python train.py --num_hidden_layers=9 --hidden_size=256 --n_experts=64 --experts_per_token=4 --d_expert=48 --d_shared_expert=192 --hidden_act="swiglu" --moe_layers=[1, 2, 3, 4, 5, 6, 7, 8] --router_score="softmax" --normalize_top_k=false --routed_scale=1.0 --balance_loss=0.00181 --balance_bias=true --router_z_loss=0.001 --init_std_router=0.0123 --lr_router=0.000765 --vocab_size=8192 --norm="layernorm" --norm_eps=1e-05 --tie_word_embeddings=false --optimizer="muon_variant" --learning_rate=0.00337 --beta1=0.95 --batch_tokens=262144 --max_seq_len=512 --train_tokens=822800000 --max_steps=3139 --dataset="wikipedia_en"
Below are experts of layer 3 (counted from 0) of a mixture-of-experts language model. Rows are named router (the router's row for the expert), down (a neuron's output weights, with its number) and show model dimensions 64-127. Each number is 128 + 32 x the weight over its row's rms, rounded and kept within 0 to 255. Numbers have three digits each.
Before each expert's rows: a language model's description of what the expert responds to. This comes from a sample of Wikipedia text that the model never trained on.

# expert 41
What it handles: Past participles, verbs. Past-tense and participle verbs, often after was or were in event descriptions, such as made, used, released, held, reopened.
router:188064100065142099087069173113130107160104131107100129125145180190109163093093118095170129156184151137151152131177121146149192149151125147156100092049161165158157094133167098166130082166158088
down0:087117125156156196101116139126107110137105138186146152126063157137157162094143151107133151127086115150129164111089085125061153106126134159110110118194134097136143175101138111170102119177163147
down1:138156125103186163144138124168112107135092094139095074117127153140143148153130152094125179096139142134107134136123133155138101110197137147090079114126153068184070139108125086124104131079126102
down2:111097142158117159035092109110126119127130154131085101138076112066151082140108126135134105190095138122186116089108107070122124205061206154161108033118098180102140083144123136070110133164138103
down3:181127153090133109190200115096127114088109113174108167158097099089116167113080132130156176113152112095121104103136169106069099128124103100108130120112122120142138122089153151106178143096120075
down4:129150138154200119117145096111134144108100068099157086150118098127157143135089120129109105098108133144079158110131166169088154125167181124095167115160189154203163142119135163120119188124123122
down5:097158150121089147123139072073122161116146111089191100136179102115122142115098084137127145179125078133212139141067100142142161114148095059095118107105141121178166169118112179158117114107203106
down6:093111125195174111112113136092097168088125141080061128116141136136142160135127100179092112076150105124091178121139128164088141144130213147079137144084083108087185123145149127121120119147136160
down7:130121123164119179123189111159098128160074079180115113079126136111119059048148128164116246115170144079151138155105075166155122143170138162175113112128102173098142156096104119129124068087113095
down8:114134106124112092118085097089104107121120172144071115154126114156120186063109132102092197065133120160206154111123216097177103128151126139143165134149125177088119146151115132160155134126106114
down9:148127100207151171143136194126145102129075118144094209145111106120114110124109182145106109110090103167106137123127071106128141162144152176125132120119120177142130123131167170159114168115145092
down10:152132112144192116119113156145166126156069141144139127159143150189103203066095118102128106125083167161116210114188116111134092141166119097162177143107082147106177111100093091139118108164156136

# expert 19
What it handles: Clause and list joiners. Commas, and, but, semicolons and closing parentheses that separate list items or clauses in running prose, e.g. washers, turkey, Afrin.
router:133117146129106079090128146086170151132125109134108140176145128135146150117158206068145069140170139118160178112165107120174130078172118111146083068106153179103155109182156124135114069141131100
down0:047170111075123105104154129107152145192075135136145105147163098138168149183119145181109129128105049139173103113129106087111124080051148150123169089144104118152174139100139162112159108120124142
down1:124087032136157050096163108048105166140092153132101148171105099131151124140108115160150122153129118186164123126100111145157202121160107125152104143132171127123125136087128067104124140129147115
down2:128067155198199124056132141176080100192150136122164105137082139160090176128126055116111167121090110118143140152139139118206102123133153114164140138083176126119112174108116159145187086136130113
down3:115086106159196135127095126079074165115147121120109090142125139155113104083143096161061122125156063168133109177073109224139090101065144113135164144150110137196096112161144072163060124154132107
down4:141087132169113157058103106073136133162056111041141112126131114154113137122082136083168165132144130083155118122183104153122132154150099120091153080145104182095124131068128050154085138081119153
down5:155077143092125158160132137054138141089122128145117104112116133114185173084106102120166062088152130063164143140142115109127128062105112129154118215068097075151073158146129129103074143153193154
down6:147169159093145074122125133078128182095183109126135140116112194129164120143143094104142165139152153172054130180082103097137102140143127138139124097152115078144116095093099161133118143130106102
down7:137091149181144127129106131089106100130146182180157100208177137090140095102145124095179129162121119118092120086103205141174130156100101074156114135150141149183101127094095179145166089131157084
down8:196131081123131113112152126133172146173122153144147157118105161166121141148144090146112174120145121113134145152145105128137068197120046087193146137138134102130123144138154097167105123120150103
down9:115078152113132088133084152130150129121111079101110152113106234155115143203154198155156090124146096073080135036148124138133135128079156071104132122052055136211165118097114089126144147154089115
down10:089187040163124061128100116135132096062186149153102108101115137127112138136109172124142147109152188102169153140161089105151142129113171148162130116137110162173037123082118152112131130133157175

# expert 54
What it handles: Opening quotes, brackets. Opening quotation marks and parentheses starting glosses, titles or translations, like ("Upwards, "regional custom", (2025), also math markup.
router:126071100142119072109128160096140101148087144120122156133141108147171156058119147066151073115127155155176135087137131157150114166131120119156104112131159193140137135148129143163129110154141055
down0:138121134215116131088123113085074084119143132133138128167067119109090049076194166068121114132134106143161138086081147140143122132158143125119155147083206190140095111129105151130165137216094179
down1:133120105116144090138159103127130219061103108141136150117131076112086167114102124186147157123147095185140160087153101088164117140074090179144143149122127137100177114137114088128144173150151134
down2:142097091130175190138064135152121155101124076107126086134095201135131097125122092128087132154111103126199110129138153189117152084122078080098141153104105151114118082091120076095142131106137078
down3:100096110059170155137126078097103148111074116118151098072148213121093104133139104179126109156142138126108088105152097117140169168115171142087105092175136112123133115135109119058086066104141143
down4:131067129096139186093116154160102098094148142114106149127131168141162139138119115164102116077195094132129094115144144168131074121102099158089131115143125142141078137099099143148155093190103120
down5:114151173099093128148120114105132183082048077150173116059132135164123197100100103109152213093140133166123108160119139116096111147185153077107175109066140167090132131123148162123178135108106080
down6:137140122185115118181109105120180154153092149162038132119173069096147156127096145119106104148213128133138095100107140094178104123153115089111154127164096122131132138171110143165130115101125127
down7:094134150090184109114073128148145125100137160125105103122129114109133120108094149141152167121153139087140173146146120147080078139092124174105119140136176139132132090132209185153137127173128091
down8:150154139167162161107150145123076157145079085141154145181066150129128123104095125137155115163144076071149140156143154138160147104132118141096108061154107134095103141153092087142184126125163131
down9:146119094130124133100099182125123148143095147162086116137161108113102126147137167086205135153101141096103126064082141140143166175099153156108153154149106099124087153176161147135156139119118107
down10:119126144103138084062112101125165141101113076115118161121107142122139172174128159125143040137082073112089096121141191147178161074163129155149102136101128178169221120118146160121148082122107113

# expert 37
What it handles: Degree and quantity words. Quantifiers, comparatives and modifiers after a, is or the, such as more, most, such, several, well known, higher.
router:156114097146187111109040206095149169155116111119127148102120195164073116107123180142154125108095131133111068126140181154152162177090104122171069123072169159224147129130151109201109104175131130
down0:111143139159121150078118146122116127102220134103132110133110110142097180155106106106097109223102082111105114160074174131097135151200235127145118104098117159158150118107064203136164094118155133
down1:171096103132095177101151100159097124083118149153154112186153066123093153142107058125141123078160110105122151156121076079097120129096152150135123127134116128081131142176127088140140119070133178
down2:130140150181142152112128149181106137151109120112043200136149123162147139125198144127140119116073143059146123171138101095077145119180096130118117121111155081161106146113131076097155122146061108
down3:164101120087090121144105186128103127137117086102133122114129147135146113157070149175140098114158069126175125167144172108067132088105139082167110080117099147097079096238136172095156129127058097
down4:153124113200115108134137156166106096141190190199087166115104176035047115147173133145088128121180115155201140115148126114110179121093114069054096108097170140122126103146147116115139090124099149
down5:114151111147092097096150156099061099184152135149100091156086097184095108128083097102185125167079141119148136121119093159116087099099110125120177154110130086104119165151095122118150167098108117
down6:173126169148172117116093097141106199082182133094113109099116130119153082133094112088133184121144127118132082140078102101104147113149065121138106099156076120106130141195150102152039116100182158
down7:156162103095163140078117132089162156102135141182134110151074136115140073117124148063134153188149157143098131148107127122115142142182096221117134110086145118134169151094084139051034111133110129
down8:173070088097117148193105174116131149097199104146128195119091064158090147134087086175108124080142136201114106078141146147073077180123185158086129128163118130153129138148099172135114161084151084
down9:206134113114112152187110140100170215113106116140122135103139136147132109158163141150121157115088113179100084123124100115201148124086139159098173128183072150097123088109101127082126087105160145
down10:121116128076146113123152149134148126132156059133150116145156148146142119134118157114108115089123156190112194138152083132135176099108144159090158096107120126129157127162105146120105161086113115

# expert 25
What it handles: Word prefixes, nationalities. Prefix-like word starts such as dis, pre, inter, un, de and nationality or institution words like British, Lithuanian, United, often after the.
router:174064109119128125109089182101156102140092175124199159123099169181110131103201143083151080098108141153174086081092127189156189111091078133114064112149139161190146080160139129165144133199214096
down0:147129116137112136100136119127129162163097140160153122068163106118158132155171169130122083166121117150128094107189148093142093136108032135114105126151077096144067124130122129105138164148124144
down1:126207137160172091121181104132128157127123147177161125115076060146085145104138173150101156107143121154042147135141163187175118086077070092155144191090107176115122142089128182095166135155106148
down2:096151170114158111149149128090190133083138146143127112109093131131121133083152131175124151125129132151113117108177068113108168113185115105126121115068103130096102088130123078120116078118134108
down3:059128163121176074152061138103094093137114181140161094133068083078146130089101131090129153151139095141179124111085212123167133073107136124072151069132141093123131120134130122134125115078114129
down4:125151116126106059134118155087147190166112100159131166145112108151160199137096163139166156139118141158143135137091158116070119066081140132115119117103138093153098175147159110193117099095084119
down5:194105074145131192138130153187163154078075106140176113183127064118119131096123153187114110166127096142160110114183138143097068153129138138154153156118149116157171127176112172110137120100108112
down6:116116208155159128102083170149088111188142167155119126183129161145151141127217100157133113129125161133125142148174080128117064096139145099146139118123106145146133157080215151127083160092155144
down7:157123154078173174163165098135110080161123143116187105097145167086031100111132174144084097095175211134162111089140158100170175133101132140157129132133046056143100109137139109087105142168095157
down8:159121145161120172117142162128088135138087139092147106127060133073132118173113090097092193141069183090153103138093146148112149096193108122160129125186109085048102103125193057134128180121140088
down9:119161133120105120116110122114101162099142121115167128073099167125113159107113052145079131104105176102105171178117105185141129109081083108123088124134059179160156063168148111127101154139098162
down10:102171137174106131111167133154129104174109086202139155147098115053181156150157140073120052166146173093166162152113106143086107177173136123156126090162151134150166188123038189126118162148121085

# expert 4
What it handles: Clause-closing punctuation. Closing parentheses, commas, quotes and table pipes ending a phrase, often before "is", e.g. Hetiur) is, born 1964), which, who.
router:113139124121119096105108114129146159133111106116126160134171146126140157103176147042111111127156130118153145106145122168133134085173122090141103131093194125129154135154169122135114074164173078
down0:121150147136077108168112167139078133115137174093152151188145099096149129114145108169130148092120102189091121088129142161091138155095104089145171067124110126178145094123053154071160113079143145
down1:132104100103109056087145124148113107146089136105161135110220174104131129096155065110082118137116162134156124067109115123169152118142090139095110116080162152099163147136133137154170157085119122
down2:094106059123146117119133109159138090143135081175154086150078110165093109164142131177129175120167117060137132118184107138150144131114112133158098068099130142136157102127154047127140167137139147
down3:118100187095100107164112095079099204084156118122073139112170107091069135183116164110151095151186112076068135178172090189158172117120105099151132124066114136079097162103091130104086153122115131
down4:136144065097144132130105070119132146139138082084111145096091089190144190136160169176083145129080102169101120155138157113139094055058085193129114149061201114138132157075111116132109145107146177
down5:103189140079081121071140101149143185208119193101162106172151080163067093072131139096122070124169088135100131161128173147083112131165076135153177164136218066145121125073183075128099120102145139
down6:130109089118075116076176083149131172094195171121169114153131083130148146166102124095164095136075089158175108117145160124162180137094135104090089086086139196183089126097134102125176109146086085
down7:167077131163109141172118114154144141127120152098093126136125124113158198118091102087016187168079163122101131097166112150117084144127121163135122131131121083087082178040129167094119147055142141
down8:169119151161124181149080128149181119071089098097153101118145126102148116121133125141115090095155125194097097109159181107189121140142130083071169108172134153169115149137125136182140153125092142
down9:123150107135073082107139086045120102164072098135229147165101123108150099131059056136120152129109062126127124167123150093133158108161126175151166142122098163113145143064123124162182124096105116
down10:127130125126148156035129116078100145151074077193118143067156148151126129080081133107106185109126091134143107153105134109091133167169133129092124093148136094108136115126065177119192123065128106

# expert 8
What it handles: Infobox and section labels. Start of field labels, table headers and section headings in lists and infoboxes, such as Career, Contract, Doubles, Place of birth.
router:152101094073116112124101105143161157143139105115179172151098146178135165090130138097156106056089144135132093163100073162143107148129076149115105158135132128116122054122144118168134140152188113
down0:146105082154117102141125130116133153144113056131153135111095125150063098088169134113129130107100073146153091061096122164155110146074175128144159144119133159074156094116153114121151134142102113
down1:157118156103092132140157140094127164157142071094078126167095042083160146111154165154094081181121095120157062083153142124119170105192091125179171186129124109137059098100186110095171087109139137
down2:133059086134084144103141107141084116133143105054119179111098135129130166133144151131099118115144120104130166090144089155098175135168110112138082209122171161094170108094140164086170099131118191
down3:154122182069066116096083112149155109128055088079115164143115073082154144142106149095155170126163125131161203123134197111063149095176071105120096107157171095136147100083112129116109128152121126
down4:073162169103127089053123097090124142134125127111125083141118182114133124167119099119146131173182089090212141146125148114102171089109149145168119156161105163144109056118092182160074098111122155
down5:130105159064148102139100100096150158163152140112154166126140125121161124150076184157147172152147131089075115136139059136103148075115143103115110128120188136143145102116103102106114129115193115
down6:105141181116183123110083075138128209121109094079162166120130089126122165166063143134075076124097189088115090146178075231153131138092117138148073186150121107152138237152113109168140141149140136
down7:129114140130106221095082127098199133135119125131141086170113165124097142092099161139097145147150156132104132123105174167117160121127121092129170131107086148094180141161178136171144095069168139
down8:119106116097128135137119096124093089140124158120139200178102162181119125150123087160125159156142179110167096153131135155127101088074165162133115099124180117117133122096177177122149140169129077
down9:125107097165125139158113136098124130089161119181127083138142160115151098124085079077121026143121187141101086142142132121110142162133088114124105136103103149098111159101072137143141110163104168
down10:147127084094108125108122091110144174116154118095125129101172122136089117156119118149126147172142144147213197108099195097168066148080111152194130120104183133030127135155129132159122068128099152

# expert 29
What it handles: Foreign-name fragments. Single letters and short pieces inside non-English or unusual names and words, plus Romance and German articles like La, del, der.
router:164120088134115108142126155087167137149112133163136145190136147159124153115133149127142143119134107184140182157133137120106121089122099120144078073124131169164187118147109134219118125132153118
down0:100192139119145134078122138123141101130167070161192154159170096151146093090176173142126078100125157144159101052103153136206127159082140135077171145159157129122130125126142168155134182096126116
down1:101089160111181109178169108102142110094123140052133144177120113191074112218090160122155118101158146102148087159129122087141095139142150152114116118121136073141160068107119127118118134096181173
down2:148102116111103152166102196171117149111092122129134119118110037148102140101127178139130195111142138191095137128163157154086178103099121151112136086069138123151122115113105089170132132201117103
down3:158063090151157147140140110125082107111163180155133102195062145111155100102146133110057143139093138088081087121172107164159123105141119166171090139174112181105128115166132165138136113121164073
down4:126096150139099096115136065094199104151142117121132121171029056136115139148099139103076169138153134150136105118160148128110158129126116154145132135120110112139095104169128150148129102047134098
down5:110113153158112169148149115121126059130091084174111159089163129133070155137146156095073169083087129144094094095206136138134100104078175162113091119131135037106120175165068171115189120184117099
down6:106126127094130099128116061131122129120134150144109180115091136170161124074108120123112116086128173123088109120133102159099108139071112139075186191163138140083149181077177076138120099156127112
down7:098162094135096151102109158086106087122141204115153100150127101119185105203123146157105154095160177179124142141086094145113187088105149146130144158115097152142117103086149091175158103104155142
down8:157152140152124156122141094090073166134129115108123177119163119073110135089159191107148117192171128169134166169083093124080149158161169091169124110193116100147136121144151167149090139097117099
down9:119135215120140162135111070120174083198152108137090104066127133070118078156173141125100144104132129169132112116127135168123102137142154175147152117142094110126185170169124126110126121157172105
down10:169142128136125117107134102137114162139078142234126167076156088176102105157094112133136121182073073175139176146124093159182142097143122116109155113152103153115125100102120168145169123095104148

# expert 24
What it handles: Infinitive to, modals. Infinitive to after nouns or adjectives, modal verbs and object pronouns in explanatory prose, like women to curl, can recover, them.
router:168097155142167048086150170119111093139135108107085127179158195148090163136146204120104104071166189139153111088146136115139178153141089077111070084068164183154136126133176116125095068161133058
down0:105120119201141141080065107120086089174144144171112175116119166048125085167132128165138111137141131077091071118148134125129107142162106147098073098110149126140118110117170145101111136203105114
down1:159159093164110134106118135154083114125216110162160182148170067142105102127148108074134178131114138106141174127093169067129111188132140150139157147204118141125157062125143140160058169153127111
down2:153168086102110168181123173064100137139118104131137124092124160166112154117172166093116147146150095118106172060128090057151160163082199128150192144123101116070138094117157112112098124100136131
down3:135077096168116154135178143107127097101060155159144101148152127141123170125141107169171215132167145084098123144150120089135132131114159177111094145120191183113130110105120107165135106140183136
down4:143113090110099139142112080109157161126101100159127125158130159124130074129118122096121142131118129118084188089173122079091159165170232104089105145134154104032122151111112067156124126104119088
down5:183174069086144139125158147147207122137068154147108138161100083127128064136147138159095111096149124117109179159173118082154101127082060189193117138149114168096089123099037124132185089116121120
down6:085175169162106099137109111119163119103083117178114162156126088109109115177059223113121115138068101085111158181093118117128135097195049136089206165171119150130084133136136159175111168128163165
down7:169171093126096095117105125073081111120148141052123136144101114123137161165151091111218101102140129219163072198030117136140153141129095120124091090117149144089073132062059179138136134124168123
down8:162156118114160118107099136176102092075138104132116146112127101135129157085062142066134110156156076172100093106140133155130166096184177144125147154146151091191107137109083139095096127140211101
down9:122209127174122146078150117150120159106116156160100077121127145144130168106122200131152118133130130085133121103136172139106165152108090066145202096118153144150172155131115118209116117161111117
down10:159162089106101164190111085143062179093134157140140070097080107103127118176166099170103111091136114055177109190088134157137118143096086141127133133125105107129112139152132083114101146139168120

# expert 56
What it handles: Non-English name syllables. Syllable pieces within Turkish, Arabic, Indian and Japanese names, such as m in Sânmartin, am in Takamatsu, J, K, Kh.
router:143112134170109113065080116091126127162055120170128156125141150156126133083169135101158073169088141163163173123110110114157154074098113051171141166153130130163238085166150075147081130119141147
down0:123115136099103171152125097124161144124139119171110135120122164141077130149128178076125079114140147108168170128096138121178091119116148074146115092093121090118131072123086164126185104089085159
down1:121124164115121134101106135169128167158148125076134095155081120086146177125114131120132045128097129151155080092085047134138054152154165116160136121169139136105176086077079188099122104134092137
down2:164137126108135143118062096135126110108112147126092162141147112177150153074140112058170183135047141164157147177144106132114205130171168193191159119170072096118178114134112074180159148098106157
down3:131125084187157140117157136103113133111126107169098076136187090097130121115133098099080153154100155150060137114155139121094128116122086158149076094131141115105068088098131105134103108145079147
down4:112134176111098078150102134186142107114062185135155092178081130143190114130125108120104093178113220138137117064107129121116147088080113124089150138141141138119105104098150132127163093108117117
down5:095121187101126119184096107168119083074121147148094171149126136117145108124189145083097152115113107160138125105116160153128098113111114166074087173109159181127150131144110129134140103112186071
down6:089147116122132185122124226183125113114150133090169127142130130166184125125093138149170169078117070098145107167093160083088135111134138111121109062056122155190131112134114102122087128142107100
down7:144122099151120168127105124042144080100130093137156070169150161082088133136127147113134032172109137125119056167129122098113145149107164137166090134132109135117100114144157143147133160117155139
down8:184127116153158092111138086132133051125098157111159180108158121098135185164119108190128111212135144153135119120139105133178114161048119192157112067115084114107132142135158068161172180176142157
down9:094156107137133133136155096148112166153179104132134093112136107138191162142173061175182121131106145067083102064152155130114088160152167120076080146112178135157127207169139108090139162074139109
down10:107115132117222097140140119128170131141087093121166126144139119146091139173149160140094078095107094140150145128078126086083067107126085181107179130101131128164069114163045127176102122079068078

# expert 33
What it handles: Function words and adverbs. Conjunctions, pronouns, and auxiliaries in running prose, such as and, was, had, who, or been, plus the -ly ending of adverbs like apparently or certainly.
router:172118132144151109068108162097175168124123121160116122133177157127097127100126152108145112139129163096135095147121151131177188166167111116154079071062124195135116115117179093169088065183146087
down0:122102095206110170062175127153154089188129095111119139134130071131088136116159143126092134156131136142141092116101167159175093123142142148111106155102255157131135134101136143147147125160133099
down1:129102169156105165097081118082144204116060093103089146146100119058151121041130166113166150101093114160147139138128114148118125191066125142159167096136135146122113200153140134168121115143133114
down2:092100155143113132122124190097127160161139130175160191096143158110092106157127102147129153119092086096086222160126166140151142158123104099105121125190149131143112073148143100114164073151075058
down3:115100152165184131132119113082100136129114113065164163154153072107065125194127141099085099096080140139160134129079153134106141162125080172129089129132164130156145181133088170130119138171133143
down4:157107134146134106112166131103141147203119145118096112148179178119113149148150077139114120078177156145124103135128112127106129120127138101128056113156149102146080144062141116113100122086109159
down5:088119111139095120156131182126145151155125185084147206081111114093086092115138140166199183135118138151112104123135164197093107183101117148165111093135129092082146079147127140151177132116156089
down6:071123134022153150116119100135178139135173098133148114152121087106183146128146131113152147118119068153116139162126156104140120150121136106096137158147104103090111145144144173117066114106104127
down7:163112137139111097215153139090103103163079146120167218132118143112093129130096123144141113143170087117093093185140163146093142197123105152131141125115112109143193117121125094187120181087164132
down8:134088078113098131162205090134125195143066115143137112141139119136134168136114079120117100157060127128097122162168099127120148115188093125115102138073150120165087142121126131097153074173117090
down9:127117103154087135123122086140120083075132115163154127170115082093128112112094197129140111112166109143094188122086132107125119095132178104111170122132138158143156127109127154155083119086132103
down10:155162146145107177138081145115130073152131138131106113051126118136090059103131121071105094141141095124144112139109090039096108108088128089196115092136172157091105140162139066140181131154182133

# expert 0
What it handles: Mid-word fragments. Word pieces inside longer common words, especially after a prefix piece, like sovere-ig-nty, ad-ul-thood, nan-ost-ructures; also Thai bytes.
router:171078061124151132122100186093162110174117109140158161142147132159064138088140166140153126103147154188138147153118130124157116058136129123137111123116146141147151113116106109212144125173136062
down0:107102111119068109154135141138162149153130160108094152148130144116144169137133119140146123150098149098096078103218138109056098172169116115093165077156136149096120133160102158096110143121175103
down1:120180114144063098111093132131094133097071116152146142128069140156141148139070123057123071161200200141111090188131084098064108159114172130115143158107144148107144154136118130127164171095136135
down2:168085150168083150142167167165114121159109143114135095126102070120142131103153134124080097065143121106092132084136166142116133206163151130092116118182127107115080115127136101145066118122094138
down3:126062101139186111100094044141123127095167138176125068177107100128114148109159148103087102169138109124096039147132110073151163114120114123080139137114178145081069163089143152104138097157083186
down4:183115144164112179142078116110065073093101066069120109104108064116157133143100110179155100112127077177144108123159099152193151152150170147144155150097107139131146099186132137115171169120134146
down5:155093133051221113112168102141090135167124151172118128101184143162026209143172146125142140149099121122179084104091082114158073129066111164143108090118121143145132123155148055124156113110150068
down6:103146120137147128122114120189093096086149141122175135127122125175159103169142111106172128067139106099071120125099096167103130140101084113137146156152130088099137158120139105100151077166174145
down7:163109131129100122103153128156098135085097205080132096117143118112158148127175131129126113119119169149132128150039093176091099122085045145138121169151107143102191131107087137180154135112110127
down8:165120110112125092116086133097133142071163097108131037144097123079107135186171114099136135119094130076101127189133129158191126101106139135101152056184136158161178113110152098170103123111127108
down9:097093162121089099171101111100095111151087127138052120121152179129112113162109113061097121170075140160104098104173136095137179093050141143130183152186138179118144118106173184137160138122174155
down10:154174091085109131101126145048089131116118127185118134166132162087102152167124147152137063064131168191114127089126101156125126128124147134113118122157089139149140124108122124187097179069115134

# expert 38
What it handles: Paragraph and heading breaks. Paragraph-ending periods, heading markers (==) and the first piece of heading words or long words, such as Personnel, demonstr.
router:140058085060125137140108158134148150149131135088122079156130153193123172117134137118165058071133178118145099168100085143178126130092141140146116097135151137110133095098155136154134120149201104
down0:121123156175068162185126103137155097169092126119155186117169150066159112178066135088137129119121109085107115140137101171107090134182080112158141140184104126103140153157099105078084113146110159
down1:066101196122170129124148104164144087112145111169082199155193160134147070166108131189124131118136137122122118178123151165161115092097117140141074088125109125170133119116118084128143158116105043
down2:168077111079100114179133112160115092138182119143096120085116148142132064131114170140080086118183161190068170110153132135163163117081197141140129191084078135197125098132133119074130110151171111
down3:074138137106155125085132097129114122111133142101147168096111144140143111185083138119099101107116112155175134122166109098149158147160095178089153141102149079121114162111078114078080103090151145
down4:119116133145121117113173133112132090124083169088117141214163164079110132163141113185216053110104140158111131129151142098159124122070093190217169148094072082078082097156171141118106158159120118
down5:095163148120106121114068129198156113136144152056107128149129185085122181148125119154164081143162140083143142168128083140106143158106130126120127162147095128153067169039127115114128099124179110
down6:153133135099100109101167131118121114129163073145099121123127063147100165122120128154130081110163155137163126135127132145058145089125159092117093094087119097127147176111185115127126114085113065
down7:126102189142145128127108129162131183125158140137085073205084168110103112135106149192109128167091184106134128100094105138096218131079116109164109137134121108136165133094119161168080153127202092
down8:158132103140164189143178138148111092082186097179098129166111106083162111162122187146108178131141124149139135113130117125077112123118124129107116117107113197087136062144128107071103131143096143
down9:135115218132173106110089103142100115217125152131153166120158066132157098137134127156105126109127089101187186112145175087098177127116180177102152097157093143138143108185119138100147130110160184
down10:107091135100153124128168120124128144153141134112141086110052062112108137182153081130120093153090111062179155126140149130125129103110145122134154086123157077128173185138105147133139053112089073

# expert 12
What it handles: Foreign name syllables. Middle pieces of personal and place names, often Slavic or non-English with s-endings, like Krz-ys-ztof, Ale-ks-ander, N-as-r.
router:175146117155117102114167126079154095130085069152163154132182153133126116070141125123134184145164138175162178111140129121122140098100105054149111124137140150156159090145157100165074118146154105
down0:170100136128137093116106090107099116123103162128071123144164128199187069149137139122139130101167086092153131160158080127109079140143167119137136109124161093129133154133138168129134177115136195
down1:139100155201159156163139085103118144105132164139108150145107107168174072081088090067128118151100133185177113142144115180095166131141169213101095104137150114061131098099101044132151131145079122
down2:168137119076100129100150134126084171115137164190102148118041125091151100153127129121085143108163105147119085130056120120093120122092134161147126148105085128157122147098155059104186104094141096
down3:099121148157089125189080149171177114144102199117141102161133150115114129171141141160106079119128132055098181145098110083134137093134120155128104103125085092156094151144096144137112158057143104
down4:140115121138108123143109105148116151118135132127142097139080120129100123078145103167110059162167161117168116133148153088158153180116158139078146118105107124141098094067182154116091138098079125
down5:099084148179182134181105134137107115158140142125069150123105102108143197160131160107111093164119115151121195132100156123146142159129080131173138130112237137086140122132112090129122060115119134
down6:104094152123140126178113106104119131133190162085129117082098114151086110139137073121123123157114095168113124125096063188062105184116149096166098157163153176143080169147084146084156176102139203
down7:119114140111151150174184112070195132155118171166110170112113130092093158148101097137115083213166117090086170075147155172067105140085110088133132111140121092108136125162179098142147181126142103
down8:130108094138087129164095122153204139109118116109120125160133131133118119187144209099185090109112147126111109131123150141147162170122121164095141154074141170143127125130119169122178161149153144
down9:097113196174086088126166107181109125069096102081104102177155112087102096123141113153093139153149166114132167159149104074084087098138093071100117119100091089149168110072154086094168093120105144
down10:130161143091168122078133103178160145113134098109105094169163128141076134093124078160144114128117097121140149131118149150092174129078114141125126133123114120116179087110119111110158159125133123

# expert 1
What it handles: Capitalized name beginnings. First pieces of split proper nouns and rare words, often capitalized, in species, place or name lists, such as Mar, Pro, Per(u).
router:147115107114138148119039131137177112133113150135161140168116132193130137113104162091182103061146136172154126091082157139139189126078098131187103144117126140238151119128177094175144109181194132
down0:066104158117130085177121114099159057113116140110137122154128128082184124185139164132072098128121117094104122105140156086156119110108096147123167126118135105097137219146139129149076165121114162
down1:118145136111170164169142150176154151135115117145156108155140146184188105187139173142121131117122095157128112143070089091085109106103105140103115125106136117143185151144148184150100091129109066
down2:137107157143141148096150104116100158152132131155102075055175178093175107188124114099143156168174138139139113087086149140151219113086162168198147094131179141134149123064111127209187162097120122
down3:085141136063120128128128124102113146123101183153149132071110035119089124158092096098099144134132065192147113133081117100133161113159110167118144126117169185174124170143121061124103152097138142
down4:081098156147138155107118090127145109118214138134094121170122137112124166167123155167167169064130076173109136113112127192117149107137096156140135126119152139135159129092144115098054123165119179
down5:174089088108173101095193124074154074151080131083085125152107142116066149150136132095135140133116168127169133172160120102177199113153105108150091137098136129140098129077132100087133095169164118
down6:166162119100097119099113067160178134115169142157136071089057122120133100137132124085181142086156115078105117112107136170106064105147147108089156132125133136124164103117110131128108091168148143
down7:102189154131161111069166109123149132145186071061129147128037091100092172094127099103175191108143123154152115179159137083182123139132152171087102102193143108115113151145135143128152058075132111
down8:129131094111096135177187143146172074132127125135118117118150131179153089146146132128165137165104131090137112131100141085088111090148115084144116168145072080169115161099200086107111122121186120
down9:063075166101155123107149112098091145126151139090083165104132065165106112114154126160109109161062072139159154060141110188138156180173122104151117140126149094114173105165140181149154161136121127
down10:118145132166132127120196139132156132174156108135162120087142103131163195156131147135146203058156145108092106179140105131146107182118105126075150157160108072143115150092069147142140148083130112

# expert 11
What it handles: List and table markers. Line-start dashes, table pipes and bullets in infoboxes, lists and tables, plus field labels such as Born, Died, Coordinates, Genus.
router:177104083128167122125100100106172099128107127126162182152188155148186116123134176118127076118172162120192131081061148168154170169152104130122114157121127119131103115174171072160119111148204117
down0:131133104143166176157130133126060148117174081121106196100220134201136111098146099117130096138067154054134126162167150112152167078128126109144087108098142153161149161111141160149064152075112123
down1:183119106093141146144129125110174133084105113074104041176139140112163129133156117112089159117125188101166062158157113076150218153143127132077122171140087108132136120096133114139122114155154136
down2:095163155111093085122120142140138099109119104135048091127142151123185135134159099128080175135099099111159194114142133121158095196212094153183107117122119139180150121111119135184142106126150124
down3:117164112129160109084154111176124127159148161091100122089093173103071149164103122117144096136069156074203116158096155150157165102134057110152088088106136089152120190120139098126099085136182178
down4:130096079196149173068160157114089154112160147084163165095090070109147164080116079082151143107070124208129109121142171110145143151110177134156168120115098117144175095117094144157122151163144139
down5:123172204128138106166104119183115144099113120073107087115114159149114125126096179056130100153145181186099153108102143139138171127151144135130115126089178190166112128111108150141175079149158060
down6:109146091144151123166164119144105115117088124182133034118126124136148107043143080098116107145097114134146121112113151166098130150110123123168110070161147120094145094175173094103198151102145099
down7:122123179094131134111121072090173152131142057123138104125161161112087135106135129122148176059129130091101105121113162127147090106159134183095091135119167039157168115183149078165144159106142117
down8:118128074137110136131129127058121090102150096166140145092114150149133097104129094176130151145119110121218125103106114231103142095157141091135105158107094110154104121128120190114137101078102078
down9:108131136149124172152148122110122105086095126170136164080143174131086211133140123113099086138138064099175112121182163139082124065115168130104179155082150197072140141122170117140146148107075125
down10:143144099093167138048109146149160117133111146153156188109131124136156147136125128186094097126097152128068099118126096105117124161101169103104080180036091081228173099139129105093163158108104093